Below are experts of layer 2 (counted from 0) of a mixture-of-experts language model. Rows are named router (the router's row for the expert), gate (a neuron's input weights, with its number), up (a neuron's input weights, with its number) and show model dimensions 0-255. Each number is 128 + 32 x the weight over its row's rms, rounded and kept within 0 to 255.
Before each expert's rows: a language model's description of what the expert responds to. This comes from a sample of Wikipedia text that the model never trained on.

# expert 2
It responds to: Adjectives, participles, pronoun starts. Adjectives and past participles after a, was or is, mostly in scientific or technical prose, such as single, formed, attended, increased, able.
router [113 156  38 120 107 114 146 107  95 109 127  87 141 119  85 134 110 187  84 128 132 118 152 127 126 125  99 115 110 180  85 127  73 130 150 141 130 139 153 127  95 110 109 153 133 181 114 172 134 144 109 195 140 125 161 133 157 100 123 147 137 107 183 154  83 146 109 145 126 170 183 135 134  78 162  93  88  99  95 176  71 150 129 169  85 106 116 136 184 123 148 110 137 117 143 141 140  83 183 153 115 144 108 163 100 103 144 120  84 170 117 147 106 130 168 180  86 166 177 149 159 153  70 107 119  98 113 145 110 161 126 117 190 151 143 130 146  87  95 124 107 165 120 136 150 121  95 120 111 129 126 188 137  98 114 188 160 124 132 138 133 150 123 155 120 158 133 182 160 108 154 109 176  97 133 130 130 116  62 141 185 182 123 116 122  96 123  99  81  86 146 186  96  86 112 198 136 129 139 142 171 125  94 119 143 163  82 148 157 102 113 153 122 118  92 169 117 147  81 124 158  42 121  99 106 115  70 145 107 164  75  24 104 169  73 108 109 110  93 178  82  83 162 153 153 169  73 159 138 223 155 151 123 175  95 196]
gate0 [ 83 142 169 143 153 128 145  99 109  97  96 103 142 131 133 111 164  81 122 126 112  98 151 102 137 162  93 153 117  80  85 158 142 100 127 133 104 164  90 137 124 194 174 116  86 125 156 153 123 119 147 140 188 133 103  98 143 135 126 157  98 150 123 107 138 133 137 159 105 172 150  85  88 158 142 122 150 149  65 204  80 113  93 111 132 144 160 172 107  79 110 124  96  66 150 114 117 123  87 115 102  78 199  66  98 157 180  93 122 164  88 170 114  95 155  91  95 160 156 196 125 105 150 105 128 109 135 108 125 155 135 137  73 174  98 137 109  74 127 159  83  89  81  93 127 140 125 104 143 146 161  78 144 103 126 145 107 153  93 133  92 131 122 160 142 186 113 155 179 123  88  75 122 115 156 134  94 158 107 144 173 111 110 146 143 107 105 118 162 106 163 205 115 126  74 121  53 139 118 126 163  40 100 154 137 165 117 151 184 114 119 160 159 122 195 108 150 110 140 115 211 126  71 132 138 174 184 167 152 181 168 148 161  97 120 127  98 121 128  68 150  51 159 129 160  42 100 139 169 128 136 163  74 124 144 105]
up0 [ 76  95 123 124 144 113 127 109 109 176 149 157 134 130 116 125 172 114 137 126 156 146  87 121 128 159  97  93 150 113 114 133 160 128 126 132 128 117 157 111 135  80 131 134 115 128 123  85 152  97 120 124 141 147 155 128 123 140 125  91 159  72  83 121 154 150 160 116 151 112  82  89 167 149 165 120 186 120  86  66 162 116  95 152 135 113 152 107  99 142 136 125 142 109  98 103  99 153 126 127 155 163  82 145 164 136 113 122 142 145 158 112 115 175 136  70 161 155  88 116  94  96 255 145  93 130 142 124 140 139 173  81 113 142 111 143 126 127 125 132 158 116 157  86 145 124 166 102 166 165 148 103  90 136  98 115 145 135 147 117 179 109 106 134 173  40 174  87 116 115 123 146 120 133 130 119 107 111 132  89 147 129 132 122 183 136 154 133 169 143 123 155 125  88 129 134 106 137  98 110  96 118 131 124 113 166 154 111 126 116 108 116 191  91 123 107 151 147  84 118 118 164 163 162 153 166 125 139 135  65 134 131 129 136 103 122 146 119 132 140 118 131 106 133 100 162 125 132 127 150 121  82 129 119 144 138]

# expert 14
It responds to: Infobox labels and clause openers. First pieces of infobox or table labels, such as Counties, GNIS, Appointed, plus clause words like However, where, including.
router [190 129 154  90 101 128 131 133 125  64  92  49 150 144 140 124 111 119 138 137 144 150 160 103 208 126 147 142  79 175 113 128 168 119 164 201 160 101  43 198  51 108 145 108  75 113 130 117 120  48 118 118 151 153  50 151 106 127  80 139 172 110  92 123 111  84  85 126 154 168 102 147 183 140 127 200 139 102 146 189  95  82  84 173 137 185  79 112 112 133 146  90 137 140 145 109 128 151 161 152 121  78 123 118 113 152 114  75 162  97 115 138 170 132 108 114 118 129 119 151 104  96 118 123 106 116 120 110 143 126  99 118 153 129 159 144  98 165 127 107 106 139 101 155 127 141  91 173 119 129 128 139 119 114 138 106 136  91 144 140  66 176 176 108  90 224 135 109 117 166  81 116 133 174 176 184 143 102 101 190 124 117 121 123 116 141 105 150 164 128 141 214 104 147 133 187 159 155 162 112 112 160 152 154 125  91 164 135 140 125 128  87  89 117 163 146 106 148  82 142 143 141 169 122 142 183 125 101 174 124  96 123 187 108 174 124 170 123 115 144 122 133  31 134 170 146 134 115  98 102 109 138 121  48  95 120]
gate0 [119 153 151 142 156 154 109 138 135 109 148 154 116  87 123  70 124 117 148 110  92 106  98  47 122  93 148 118 152  95  95  95 153 105 143 153 131 172  82 137 140 138 124  81 131  84 144 112 137 115 169 109 150 174 139  99 132 174 135 114 122 138 157 133 141  74  90 175 140 135  96 112 158 156 156  69 105 162 115 122 156 136 115 169 117 135 165 115 141  33  91 151 113 121 141 102  94 125 199 104 107 183 174 120  91  81 183 147 115 113  81 116 114 181 139 149 143  75 136 119 119 134 150 122 104  93  70 150 136 190 134 101 128 128 134 160 148 180  95 103  96 119  94  24 124 105 149 119 115 170 103 116 112 145 117 138 182 149 164 109 169 151  89 146 127  95 133  83 171 123 162 161 109 147 221 161  94  97  77 102 165 148 178 133 160  89  54 107 181 108 133  95 107  73 165 170 140 140 111 136 151 159 197 189 136 174 162  61 113 124 128 135 183 172 122 139 153  87  97 162 136 145 170 109 151 159  60 151 154 140 165  75 134 182 169  89 134 154 144  89 124 128 118 132 105 168 127  70 111  89 154  62 118 136 151 133]
up0 [156  55 102  99 171 121 192 114 128 112 115 114  35 183 176 201 186 166 116  93 120  95 186 130 139 142 144 178 105 103 115 109 103  88 137  94 162 130 127 158 120 167 129 125 129  66 126  88 179 132 100 171 127 143 104 201  75 119 113 182 106 152 131 162 153 146 121 131 145 145 144 124 149 109 107 134  90  72 112 109 122 164 147 116 118 137 124 154 128 172 139 127 122 168 125 132 177  84  94 149  96 104  91 128 158 142 111 178 169 167  87 149 150  75  88  81 136 151 127 104 109 140  93 176 142 118 198  66  99 106 153 168 145 137 180 105 111  96 117 145 133 128 153 164  79 166  86 144 154 102  77 120 167 127 130 150  94  87 130 159 132  93 143  74 142 170 115 122 101 105 130 138  89 124  71 115 162 112 161 151  76 117  89 133  89 171 162 133 135 102  78 190  89 108 114 122 134 148 123 128 134  91  89 118  66  72 110 112 142 133  54 113  38 115 147 120 147 141 133 137 114 163 152 137 126 110 215 115 155 131  65 179 117 102 105 153  94 137 127 172 127  88  92  82 149 174 140 152 160 162  94 167 113 172 166 136]

# expert 10
It responds to: Digits inside numbers. Middle or later digits of multi-digit numbers, above all the 0 in years like 2021 or 2018, plus score and date digits.
router [145 136 196 138  45 159 124 112  89 151 110 118  94 119  78 114 125 157  97 158 129 141 121 174 119 110  86 130 102 131 158 153 103 165  65 115 121 163  94 189  62 120 134 189  89  90 128 125 111  92 141 152 101 185 162 155  68 114 167  97 145  96  51 184 110 139 133 142 117 175 160 104 101 130 127  87 160 168 109  90  93 142 122 101 162 132  47 103 132 141 115 120  92 138 145  93  94 195 133  89 168 121  92 143 171 159 153  96 129 102 143 126  81 110  98  87 108 144 153  82  53 106 167 159 119 179 168 107 114 143 156 152 115 127 135 129  83 162 146 146 152  96 138 197 111 152 132 126 165 155  89  61 127 126 157 115  95 120 130 178 165 128 165 156  88 126 118  87 135 140 100 125 125 134 128 182 132 137 144 141  98 153  83 166 101 190 160 111 130 129 129  88 173 130  73 129  86  94 123 200 141 132 145 127 114 142 161 142 164 172 110 191 133  70  84 163 197 171 139 180 125  90  56 125 143 127 132 134 146  80 167 135  74 107 133 148 109 123 116 172 167 164  85 144  74 143 165 122 138 120 149 147  81 145  90 167]
gate1 [ 80 129 154  79 191 133 157 168 182  68 151 121 149 126 172  86 186  93 158 153  88 105 153 140 157 211 157 123 119 108 129  72 131 148 247  93 105 179  46 117  96 117 116 141  91  44 143 108 139 110 102  97 155 122 134 169 133 135 181 139 165 154 136 134 126 137  99 149 123 115 138 104 139 103 158 161 165  76 109 155 126 142  95 188 104 140 206 176 115  83 120 148 196 120 128 158 116 127 149 124  89  79 137  90 137  74 114  85 117 146  95 109  98 138 140 103 197  79 149 137 130 102 176 165 114 108  81 119 128 166 165 150  82 146 135 163 140  86  88 121 134 104  73  91 144 104 141 133  95 137  98 118 102 110 110 139 167 131 133 147 113 108 138  99 141 160 127 100 163 139 139 179 101 151 178 114  59 137  87 107 152  98 170 118 127  82 148 132 171 102 176 176 116 141  75 132 116 199 152 130 174 143 212  98 129 191 129 107 132 145 113 126 131 130 119 159  75 100 136  73 138 162 141  85 135 177 125 110 135 104 104 128 132  77 159  80 146 127 130 107  86  98 113  84 149 101 151 123 111 153  84 127 125 123 130 157]
up1 [162 163  88 129  48 157  78 175 136 225  78 202 101 111 136  56 131 145  87 133 136 116 197 154 137  99 159 128 128  73 116 118 133 194 105 149  35 127 149 115 140 158 151 161 118 178  84 137 144 143 132  84  80 129 132 113 116  73  96  90  91 125 116 137 156  85 157 149 111 125 132 132 135  83  96 159 151 132 103 133 137 154 118  71 112 103 125 109 130 167 154  90 109 142 119 178 186 119 132 103 139 166 124 163 138 160 147 100 128 116 194 129  84  91 142 127  99 147 103 159 146 162  74 122 154 140 153  79 128 114 122 195 178 127  80  78 125 245 148 156 168 146 178 143  85 158 170 153 108 149  92  69 138  65 115 123 100 104 107 150 139 107  96 161 147 163 156 110 120 107 146 162 130 180 118 100 154  77 157  82 124 117  92 124 125 149 125 157 133 171  92 113 134 108 110 153 118 140 124 180 149  87 102 127 119 131 177 115 115 108 122 132 114 108 114 145 221 132  76 128 128  95  88  81 147 133 187 169 163 175 145 148 133 106 158 107 135 119 131 109 103  84 122 124 122 156 148 142  98  70 183 132  80 134 133 140]

# expert 0
It responds to: Spaces, breaks, function words. Bare spaces, paragraph breaks, heading markers, table pipes and common function words in prose and tables, such as of, the, to, (.
router [153 188 143 103 139  78 154  90  94 114 139 115  98 158 105 116 118 113 128 102 147 139 146  78  93 109  87 100 140 138 168 188 112 133  89  90 150 124 139 172 171 104 172 105 126 166 143 180  94 113 109 104  67 106 118 176 186  99 107  82  78 149 185 119 105 157 146 131 112 151  97 161  51  81 130 125 163 144 129 101 146 143 132  65  83 110 108 122 102 130 114 141  82 190 124  48 188 127 128 131 139 136 160 135 116 124 137  81  95 117 147 110  87 109 115 131 120 147 138 115 154 132 190  90  87 168 106 168 113  71 127 107  93 100  83 139 102 153 122 139 107 131 167  87 142 127  92 110 133  89 157 178 162 110 184  86 136  71 117 104 112 121 171 131  93  68 109 228  85  43 184 109 169 124 102  91 140 170 109 156 137 126 130 142 176 109  93 143 114 185 162  59 114  94 127 128 148 114 146 110 112 113  85 142 152 116 127 130  96  79 124 153 156 137 127  95 109 142 109  87 120 143  53 157  79  93 156 172 147 145 104 171 123  91 160 167  92 115 177 122 111 106 191 126  66 145 116 139 127 175 143  92 194 104 151 139]
gate1 [128 137 167 105 163 166 166 149 131  67 120  85 148 145 145 101 136 135 116 155  91  66 154  84 102 151 114 214  78  35  77  80 161 124  92  78 133  86  77 116 119 112 127  81 141  63 144  71  97  68 111  90 110 136 127 173 164 129 168 137 123 138 171 160 133 120 134 109  97 102 187  75 103  70  68 102 156 159 123 179 168 117 107 158 110 130 123 109 131 128 137 121 123 126 140 148 114 170 102 155  87 101 151 148 113 130 171 140 200  94  78 145 131 109 156 123 130 106 124 150  91 169 110 136 103  81 121  87 152 163 115 141 122  87 173 194 192 111 118  87 101 171 211 135 122 149 122 104 137  74  63  96 149  85 142 160 124 116  84 145 109 127 163 165  78 150  88 147 125 113 142 175 107  98 176 157 152 109 135 130 137 103 130 112 156 149 111 105 130  68 124 138 146 104  99 103 118 169 138 126 159 215 154 106 156 112 170  47 148 117 127 128 112 131 125  81 157 166 102 106 109 112 151 131 125 166 145 159 125 123 144 166 111  70  96 121 116 204 119  83 196 136  92 117 157 100 115 146 141 149 108 117 197 139 141 139]
up1 [124 119 102 173 110 112 152 157 163 135 120 190 104 156 161 111 167  69 116 113 159  78 140 115 139 111 155 134 125 131  96 116 182 102 132  93 130  72 100 119 154  49 217 138 132 114  90 122  58  91 118  93 139 141 136 152 108 162 141  96  96 103 147 184 105 129 176 137  95 160 131 100 111 132 108  88 179 179 145 149 103 130 110 208  84 152 140  80 151 133  64 122  75  73 144  23 129 144 156 132 114 131 162 156 117 131 112 121 199 140 122 126 121 155 173 164 166 141 135 118 119 125  92 122 103  82 118 144 143 109 139 176 114 118 136 175 132  88 132  69 129 116 194 115  86 121 123 134 201 103 103  85 154 140  75 111 117 160 114 155 109  94 114 122  89 125 141 136 142 129 165 171 202  89 103 120 131 127  99 118 101 138 125 163 177 105  92 172 155 104 151 134 146  99 152  97 132 110 154 171 190 198 101  86 143  94 188  96  92 126 120 125 151 118 140 119 166 158  93 100  83 152 176 159 135 134 120 137  47 106 178 168 157  81  97 137 105 103 121 200 180 170 124 114 134  75  98  95 118 109 140  72 152 108 136 124]

# expert 6
It responds to: Table digits and United. Digits and spaces inside stats tables and infoboxes, plus United or Royal in names, such as United States, Adelaide United.
router [135 171  68 133 106 126 136 167 146 130 131  66  75 164 155  83 105 114  81  79 161 156 100 151 152  92 100 125 157 161 145 147 138 149  85 117  91 147 118 126 120  87  95  70 138 116 121  66 128  85 171  79 139 133 160 135 140  86 134 135 157 154 101 169  97  97 142 162 101 140 126 170 130 166 208 127 159 148 119 140 158 185 130  84 144 140 119  68 147 176 162  64  76 126 124  75 162  63 123 101 157 116 128 115  91 130 135 122 148  80 114  91  92 117  71 135 151 140 102 137 157 124 196 144 113 156 118  78 133 118  89 147 123 164 137 104 145 145 186 157 132 169 138 120  86 101 128 125 203 130 143 146 164 150 106 188  87 101 120 188 162 120 128 176 129 117 212 106 126 135 144 128 133  92  81  91 144 152 122 147 163 143 124 141 157 106 112 130 134 246 122  61  90 136  88  92 186  75 121 100  86 124  93 117 146  99 115 131 117  97  97 144  93 125 111 116 165 139  94 112 139 129 106 160 153 113  79 140 204  69 112 159 105  65 141 162  79 128 150 139 132 140 168 176  68 104 114 116  93 176 171 142 175 113 115 133]
gate1 [186 106 155  99 121 130 125 125 107 124 109 127 150 143 133 103 118 102 163 111 137 146 102  38  40 148 163 166 131  98  81 141 172 139  98 109 112 103  81 158  81  61  76 101 159  95 163 126 170 118  85 121  93 138 136  91 128  94 120 127 159  78 152 142 142 148 109 131  97 191  81 120 158 144 133 167 148 100 110 198 150 126  77 119  90 131 155 135 147 126 131 140 150 110  92 130 134 124 160  89 122 138 176  71  90 120 138 188 142 187  93 125  99 140 118 127 102 119 175 153 137 144  97 101  42  97 159 114  85 123  85 113 189 107 193 149 115  58 127 144 161  63 150 107 135 174 160 150 120 114  95 124 180 149 201 117 141  90 135 104 124 110  96 143 154 156 146 181 185 146 145 127  49 127 202 133  73 161 113 113 116 137 116 148 144 135 163 170 183 136 138 143 169 152 109 163 125 118 112 169 125 122 133 170 137 147 161  84 161 132 123 120 148 103 103 135  66 138  48 128 103 121 139 118 117 120 124  29 120 111  89 116 160  71 153 171 176 126  45 105 126 115 100  88 142 103 135 138 138  83 124 119 117 114 116 177]
up1 [100  97 108 156 111 104 104 170 167 105 207 120 137 104 113  98 137 143 124 127 123 121 106 202 215 175 114 135 115 132 152  80 102 103 177  88 115 135 168 133 118 133 117 117 147 135 105  74 109 106 159 131 171 128 144 113  97 150  96 131 145 182 183 190 132 137 107 150 195 104  99  45 141  99 151 126 123 170 167 116 159  86 154 106 108 135 158  39 179 166  98 143 116  94 133 106 121 107 185 149 105 188 135 151 180 209 188 141 112 120 101 106 121 114 133  92 155  77 149 124 104 105 106 151 139 136 156 203 136 129 136 158 124 140 121 145 106 188 101 134 127 164  69 105 108 146 112  85 148 142 106  79  90 152 112  85 100 128 116 124 122 118  90  72 123 163 150  85 130  94 136 179  83 108 129 154 133 114 179 131  99 145  96 162 124 149 125 134 145 144 108 150  52 149 123  84 154 126 110 178 125 160 159 120  78 142  60 125 123  89 177 151 129  73  91 160 157 165 158 116 151  97 147  90 152 154 150 136 130 190 110 135 171 110 124 155 114 113 155 123 116   0 146 193 114 165 127 155 156 102 124 140 132 129 149  85]

# expert 1
It responds to: Infobox birth-year zeros. Digits like 0 completing birth years 1990 or 2000 in sports infoboxes, plus table pipes, medal-table words like place, and field labels.
router [161 131  74 142 126 132 113 118 177 139 142 117  90 129 144 116 101 136 138 150 123  96 120 131 188  89 128 141 163 123 142 151 178 148  82 112 107 156 160 130 142  91 117 124 115 103 108 108 134 179 112  89 128 115 137 142 142 104 107 208 163 159 106 172  95 120 144  89 103 145 132 202 101 140  39 126 159  63 155 134 157 126 128 162 174 118 121  97 142 166  82 154  87 114 138 157 203  77  91 114 133 158 127 105 162 111 153 133 140 108 133  99 107 152  35 104 151  95  77 105 114  92 133 150 132 105 106  81 181 132 130 117  92 162 118 132 127 113 138 146 101 220 153 161  89 109 120 167 143 147  54  99 181 140 102  89 124 104 125 174 127  78 115  80 127 191 141  20  64 115 170 134 139 166 108 157 140 135 174 117 143 115  82  73  99 129 117 172 173 154 118 151  97 141 140 104 144 102 136 142 135  99 190 121  47 131  84 127  84 126 119 135 124 148 163 181 157  97 112 121 149 171 143  71 146 112 173 110 122 135 118 195 148 118 183 157  84 111  65 136 162  68 119 141 119 143 136 108  91 121 196 136  82 144 142 100]
gate1 [ 99 140 125 114 140 153  96  95 116  10 184 125 156 181 161 131 140 124 166 120  98  49 101 155 195 110 158 127 139 112 154 106 124 146 156 153 125 143 112  74 122 147 123 167 128 135 135  92 185 171 148 115 126  93  87 111 133 158  96 179 133 195 144  89 138 108 172 136 122 140 168 144 116 121 115 179 144  90 144 161 110 145 136 125 124 124 127  95 128 127  99 178 142 175 111 179 133  95 136 185 142  91 120 115 132 118 174 154  99  90  97  92 161 114 144 130 147 112  80 131 134 139 175 122 125 115 111 143 129 137 145 127 141 158  73 104 158 120 103 152 122 211 116 126 144  86 193 133 113 215 159  64 157 110  70 104 143  97 154 115  70 156 167  61  99  79  66 118 128  93 130 154 129 170 147  97 108  68 115 108 134 150 179  92 139 127  62 124 197 139  66 179 127 127 164 132 119 132  90  83  92 115 120 164  71 126 143 128 102 130 120 125 141 136 117  90  95 128 141  99 140 152 118 113 184 152 119 156  99 184  72 179 204 117 189 104 135 145  85  56  83  79 131 119 122 108 164 119 103  87 138  99  88 124 150 142]
up1 [124 152 133 153 124 134 151 125 160  54 131 114  96 161 164 129 122 143 174 158 109  83 119 150 176 120 137  91 156 151 162 123 134 126 115 136 105 116 112  81 125  74 158 120 107 142  47 110 166 171 151 125 142  91 100 103  99 176  99 155 116 199 157 187 129 151 155 138 155 182 117 154 120 120  93 182  81  74 172 146 117 149 163 139 128 125  91  66 140 144  90 184 128 164 119 167 153  38 133 175 144  79 116 154 134  91 146 151 115 125 124  96 177 115 140 131 133 118  79 159 144 153 203 129 148 140 118 146 144 118 113 128 139 152  85  89 135 107  94 169 118 171 123 170 119 131 155 147 114 197 143  55 146 153 144 128 141  97 119 134  89 133 148  75  68 107  72 101 110  93 173 147 130 166  92  78 171  89 118 120 104 148 172 103 142 111  89 117 186 211  72 127 149 110 154 150 129  90 127  63  82 104 152 151  81  97  94 117  15 130 149 122 156 128 103 118 110 111 145  69 128 150 127 137 191 109  97 140 102 170  79 154 154 168 165 136  95 169 119  93 109  92 167 136 115  98 183 130 111 114 176 101 107  93 150 102]

# expert 3
It responds to: List dashes, music credits. Line-initial dashes in infobox and list entries (Label, Website, cast, genus lists), digits in chart and vote tables, mainly album and band articles.
router [116 159 106 119  80  96 132 162 111 113 105  65  76 106 155  72 136 106  83 104 109 163 131 118 170  67  91 120 184 133 142 135 156 124  93 130 138 136  94 167  85  87 158 108 103  90 109 101 136  90 142  91 119 210 166 120  70  98 138 128 151 149 143 187 108 128 149 148 140 114 129 206 144 118 172 114 217 147 152 149 161 163 119 136 154 152 114  75 133 174 151 127  91 129 121 112 135 122 138 101 192 125  79 113 134 148 142 101 163  98 108 114 107 123  58 120 123  97 135  52  85  73 150 140 143 151 139  50 133 111 137 127 124 163 124 121 103 163 168 164 144 194 110 128 111 114 126 179 117 152  83  83 136 126 113 155 108 119 129 225 200 114 130 172 132  78 165  88 100 159 151 140 156 140 110 159 138 135 132 144 148 163  88 145 172 104 135 154 137 209 174  66  87 113 114 103 152 115 132  84  75 141 146 123 158 149 151 164 131  76 131 159 113 159  75 182 122 192 108 107 148 159  79 100 150 147 151 130 160  84 108 192 101  93 150 175  60 106 147 121  94 153 124 141  90 116 113  95  82 168 133 119 134  95 117 146]
gate1 [107  98 119  79 166 144 134 137 140  95  71 158 142 111 134 161 173 164 172 120 114 135 125 106 148 172 107 164  80 112 100 134 139 162 152  93 154 172  82  99 172 121 151 113 104  98 134 115  89 135 134 117 141 120 123 167  59 116 137 125 176  95 148 167 105 121 108  89 114 155 158 169 181 111  96 143 121 157 178 138  97  97 143 128  71 124 170 110 103 104 113 103 116 110 135 173 134 160 141 134  96  82 124 137 111 124 144 104  91 163 113 183 139 116 114 106  48 121 125 123 103 131 179  96 132 121 125 156 138 134 171 115 114 125 144 146 198 105 148  82 216 170 132  95 130 122 166 118 129 127 151  18 163 136 121 141 125 114  88  98 153 110 131 102 138 201 109 137  72 215 121 177 124 171 108 142 122 107 145 142 120 108 140 192 132 110 144  84 203  60 185 142 105 133  60 154  56 204 140 118 126  99 138 104  88 120 129  29  96 108  82 120 138 105 113 121 127 131 127 176  99 123 145  90 162 134 151 120 135 159 108 111 143  69 177 145 149 168 132  99 149  90  52  79 190 142 139 141 115 131  99  94 119 189 141  91]
up1 [189  88 139  64  98 160 201 111 141  98 155 142  94 153 108 213 119 187 140 111 133  95 123 146  99 208 190  92  96  96 150 114 111  93 114 130 112 172 136  70 110 105  82  77 106 149 175 160 126 165 161 177 146 149 110 102 163 162 125 130 108 158 107  77 148 150 114 153 125 123 130  75 104 134 131 110 113 154 125 134 111  77 189 147 155 119 115 107 160 169 108  91  91 118 146  99 176 118 125 175 121  83 143 125 134 130 121 197  74 155 152 166 155 143 155 119  95 181  61 139  99 165 140 139 110 125 146 122  89  93 145 124 121 161 150 122 149 140 123 143 115 141 125 144 180 108 120 154 112 152 196 154 104 155 114 149 136 148 156 114 157 108 105  74 166  90 124 123 112 112 129 131 121 112  49 120 123  95  79 177 135 153 164 137 156 176 155  67  95  79 178 139  91 157 157  64 131  92  69 104 116 144 112 114 137 136  63 101 143 140 108 145 172 157 191  85 125 120 141 150  91 117 152 151 133 167 124 106  83 140 136 124 170  91 128 118 120 119 124 255 135 110 109 135 116  91 112 130  81 105 145  78 115 159 119 144]

# expert 15
It responds to: Preceded by, name endings. The word Preceded in officeholder succession boxes, plus endings of Germanic, Slavic and Latin names and words (Jür-gen, Siphon-aria).
router [149 121  93 162 121  73 109 112 154 113 107 118  82 190 115  79  87 131 163 144 150 143 161 114 192 118 144 133 167 195 207  98 140 115 160 144 102 130 178 134 130 126  67 126 176 123 126 118 173 119 151  57 117 179 120 142  92 143 153 187 157 105  71 118 132 137 131 145 100 110 121 145 149 123 131 138 159 144 132 122 200 172 139 161 155 108  89 138 137 158 140 125 111  91 142 103 180 117 125  79 117  98  79 148 142 147 151 123 189  70 135 208 112 161  47 114 141  95  85 110  94 179  97 110 121 180 114 114 170 123 140  82 137 138  78 173 100 120 133 130 100 165 127 162  97 116  80 136 134 107 103 135 137  99 118 134 156 150 160 143 163 130 168 186 119  66 144 113 125 130 145 100 173 142  84 162 133 177 177 120 137 178  95 104 146 146 145 157 120  98 195  74 136 138 155  86 124 149 124 102 139 128 109  69 156 175  79 132 127 125 143  93 133 132  80 127 163 124 133 151 131 178 119  82 143 118 113 169 131 170 119  96 129  83 203 113  78 116 105 151 114 194 131 160  68 114 159  47  60 165 165 143  76 165  93  88]
gate0 [163 148 109 126 187  95 100 133 173 160 116 226  89  74  95  94 138 105 183 131 164 157 139 201 146 154 133 162  92 138 126 125 137 125 124 154 149 147 169  95 153 131 150 131 163 146 151 124 124 177 131  61  95  77 159 141 136 109 126 104  68  81 141 120 101 106 119 131 102  60 126  73  90 183 203  64 114 161 143 118 157 110 106  75 134 133 158 149 125 114 174 123 124  92 129 119 117  87 181  97 140  97 174 140 139 151 185  76  66  97  78 146 126 160  99 121 130 142  84  93 101 192  76 125 166 153 136 149 144 109 122  77 126 140 118 169 142 126 121 107 161 135 132 103 163 162 119  77 120 119 181 150  93 113 148  86 191 123 105 153 144  91 159 152 151  96 120 110 173 124 108 121 105 140 120  65 150 163 115  79 141 172  99  67 132 157 157 105 147 123 158 101 195 117  65  60  98 140 127 110 103 184 135 123 175 133  94 142 143 121 131  99 179 115 192  99 128  58 143 126 133  93 122 171 149 152 164 154 163 127 155 115 139  95 181 151 157 148 106 119 158 155  95 107 112  76  99  79 124 107 172 109  96 186 107 106]
up0 [141 111 145 135 114 146 143 119 110 131 108 121 107 133 130 130  91 128  95 124 159 122 121 103  75  94 121 143 163  88 105 104 148 170 229 185 105 123 103 140  97 158 139 164  97 123 101 127 142 150 183 127 167 100 154 142 180 101 101 120 101 139 189 153 126  72 175 157 136 110  92 167  81 124 161 159 148 141 131 147 140 156 167 119 109 155  79 170 157 112  87 117  93  92 136 147 172  89 124  78 119  78  97  27 142 157 138 142 120 118  78 107 165 123 113 180 126 105 146 100 114 151  66  74 175 120 137 100 128 116 119 148 150 111 123 140  77 151 115 181 153 131 148 141  77 195  89 138 188 115 115 175 121  95 135 112 137 104  75 193  77 113 128 159 161 128 146 137 128 133 151 118 119  98 164 178 255 168 134 192 110 141 158 154  80  36 167 102  76 102 112  41 152  77 202 146 138 104 149 106 113  84 122 110 112 121 113 142 135  89 104 143 119 136 126 151 135 136 151 119 147 142 145 119 158 124 134 143 194 105  98 137 120 127 117 179 128  83 139 115 129 113  46 152 112 101 110 132 138 157 147 152 142  88 134 122]

# expert 12
It responds to: Sports-bio function words. Function words, verbs and infobox field words in sports biographies and results, such as such, career, would, signed for, Final, Directed.
router [168  72 151 193 147 133 171 148 116 120 139 136 100 150 129 136 106 160 129 155 118 129 110  84 151 130 141  94 178 130 108  56 135 125  93  54 152 132 138 167 135 107 166 121 146 123  85  98 175  91 131 165 121 130 147  85  64 162 133 113 178 148 133 197 106  70  88 103 106 144 127 163 171  83 111 122 185 152 152  99 173  83 133  93 134 135 176 118 153 103 109 134  71 124 132 187 108 173 138 116 176 121  88 156 139 168 153 155 158 193 156 154  99 127  79  69 170 142 131  81 161  95 162 198 161 128  75 117 108 113 150 112 164 146 155 140 135 179 124  90 114 107 168 114 110 123 115 160 111 160  85 130 118 131 124 130 151  83 180 144 171 108  79 124  70 130 100  25 139 143 123 113 132 152 120 101 107 104  97 186  85 110 152  84 124 153 128 152 172 162  87  78  46 113 120 179 192 156 126 153 100  99 183 117 150 125 200  96 129 138 114 124 108 119 137 195 119 160 166 139 135 103 150  61 151 127 124  89 129 107 139 156  89 119 161 131 164  93 146 148 165 141  90 127 139 154 178 130  99 180 183 136 149 150 131  98]
gate0 [151  92 183 185 134 129 148 158  97 114 170 116  73 147 128  94 180 132 148 105  98 146  80 103 174 143 115 172 117 118 120 132 137  93 115 128 156 141 107 139 103 101 132 124  97 115  98  38 122  99 140 169 137 153 121 154  89 131 154  90 126 112  95 227 141 123 125  88  84  97 112 223 125 115 114 154 123 127 122 129  93 115 161 107  86  96 152 119 122  93 116 147 107  90 136 170  92 198 132 142 160 155  91 128 182 157 174 132 135 108 133 125  91 146  73 116 150  76 143 165 141 128 192 131 145 134  74  21 160 145 129  67 116 152 187 134 122 154 117 159 177  98 109 157 158 149 112 194 130 105  73  99 104 152 113 113 141 105 147  89 110 125 168 112  80 157 173  96 142 157 117 128 173 140 120 147  88  71 179 170  75  76 209 112 174  98  65 154 129 141  97 113  63  89 106 132 148 175  67 125 156 124 169 143 154  84 189 107 137 115 133 139 112 112 147 180 175 180  86 140 101 127 113 132 136 112 111 105 121 150  73 137 170  86 132 112  99 114 117 152 143 113 163 132 122 188 156 129 146 106 124 114  97 128  94 165]
up0 [139  86 157 190 138 149 147 154  79 105 136 131  61 141 129 114 179 145 117 120 100 171  84 114 163 148 119 169 113 154 114 120 116  75 116 126 137 132 121 139 123  92 141 123 102 114  90  64 123 106 149 150 134 136 135 173  85 147 153 111 120 116 121 230 140 115 135  96  91  66 115 215 134 122 119 160 137 117 117 131  94 116 186 122  76 115 130 120 123 102 114 136 115  99 128 200 105 174 114 143 132 191  89 134 205 167 171 119 133 118 125 123  77 140  63 107 141  90 139 167 148 125 178 130 139 124  89  79 161 116 144  76 121 128 192 113 148 164 141 156 175 106 130 174 171 168  91 210  97 101  47  86  83 140 125 115 149  88 136  88 128 109 158  98  91 170 161  90 133 158 116 120 175 138  99 162  99  82 159 152  70  79 192 121 162  87  74 145 151 139  97 106  62  88 107 124 143 162  51 127 133 125 158 118 167  96 163 104 131 123 122 144 137 106 132 211 159 178  99 140  87 121 113 134 122  92 106 105 141 130  68 150 166  90 145 134  75 100 136 155 162 134 177 127 134 173 154 117 160 115 113 104  93 132  97 155]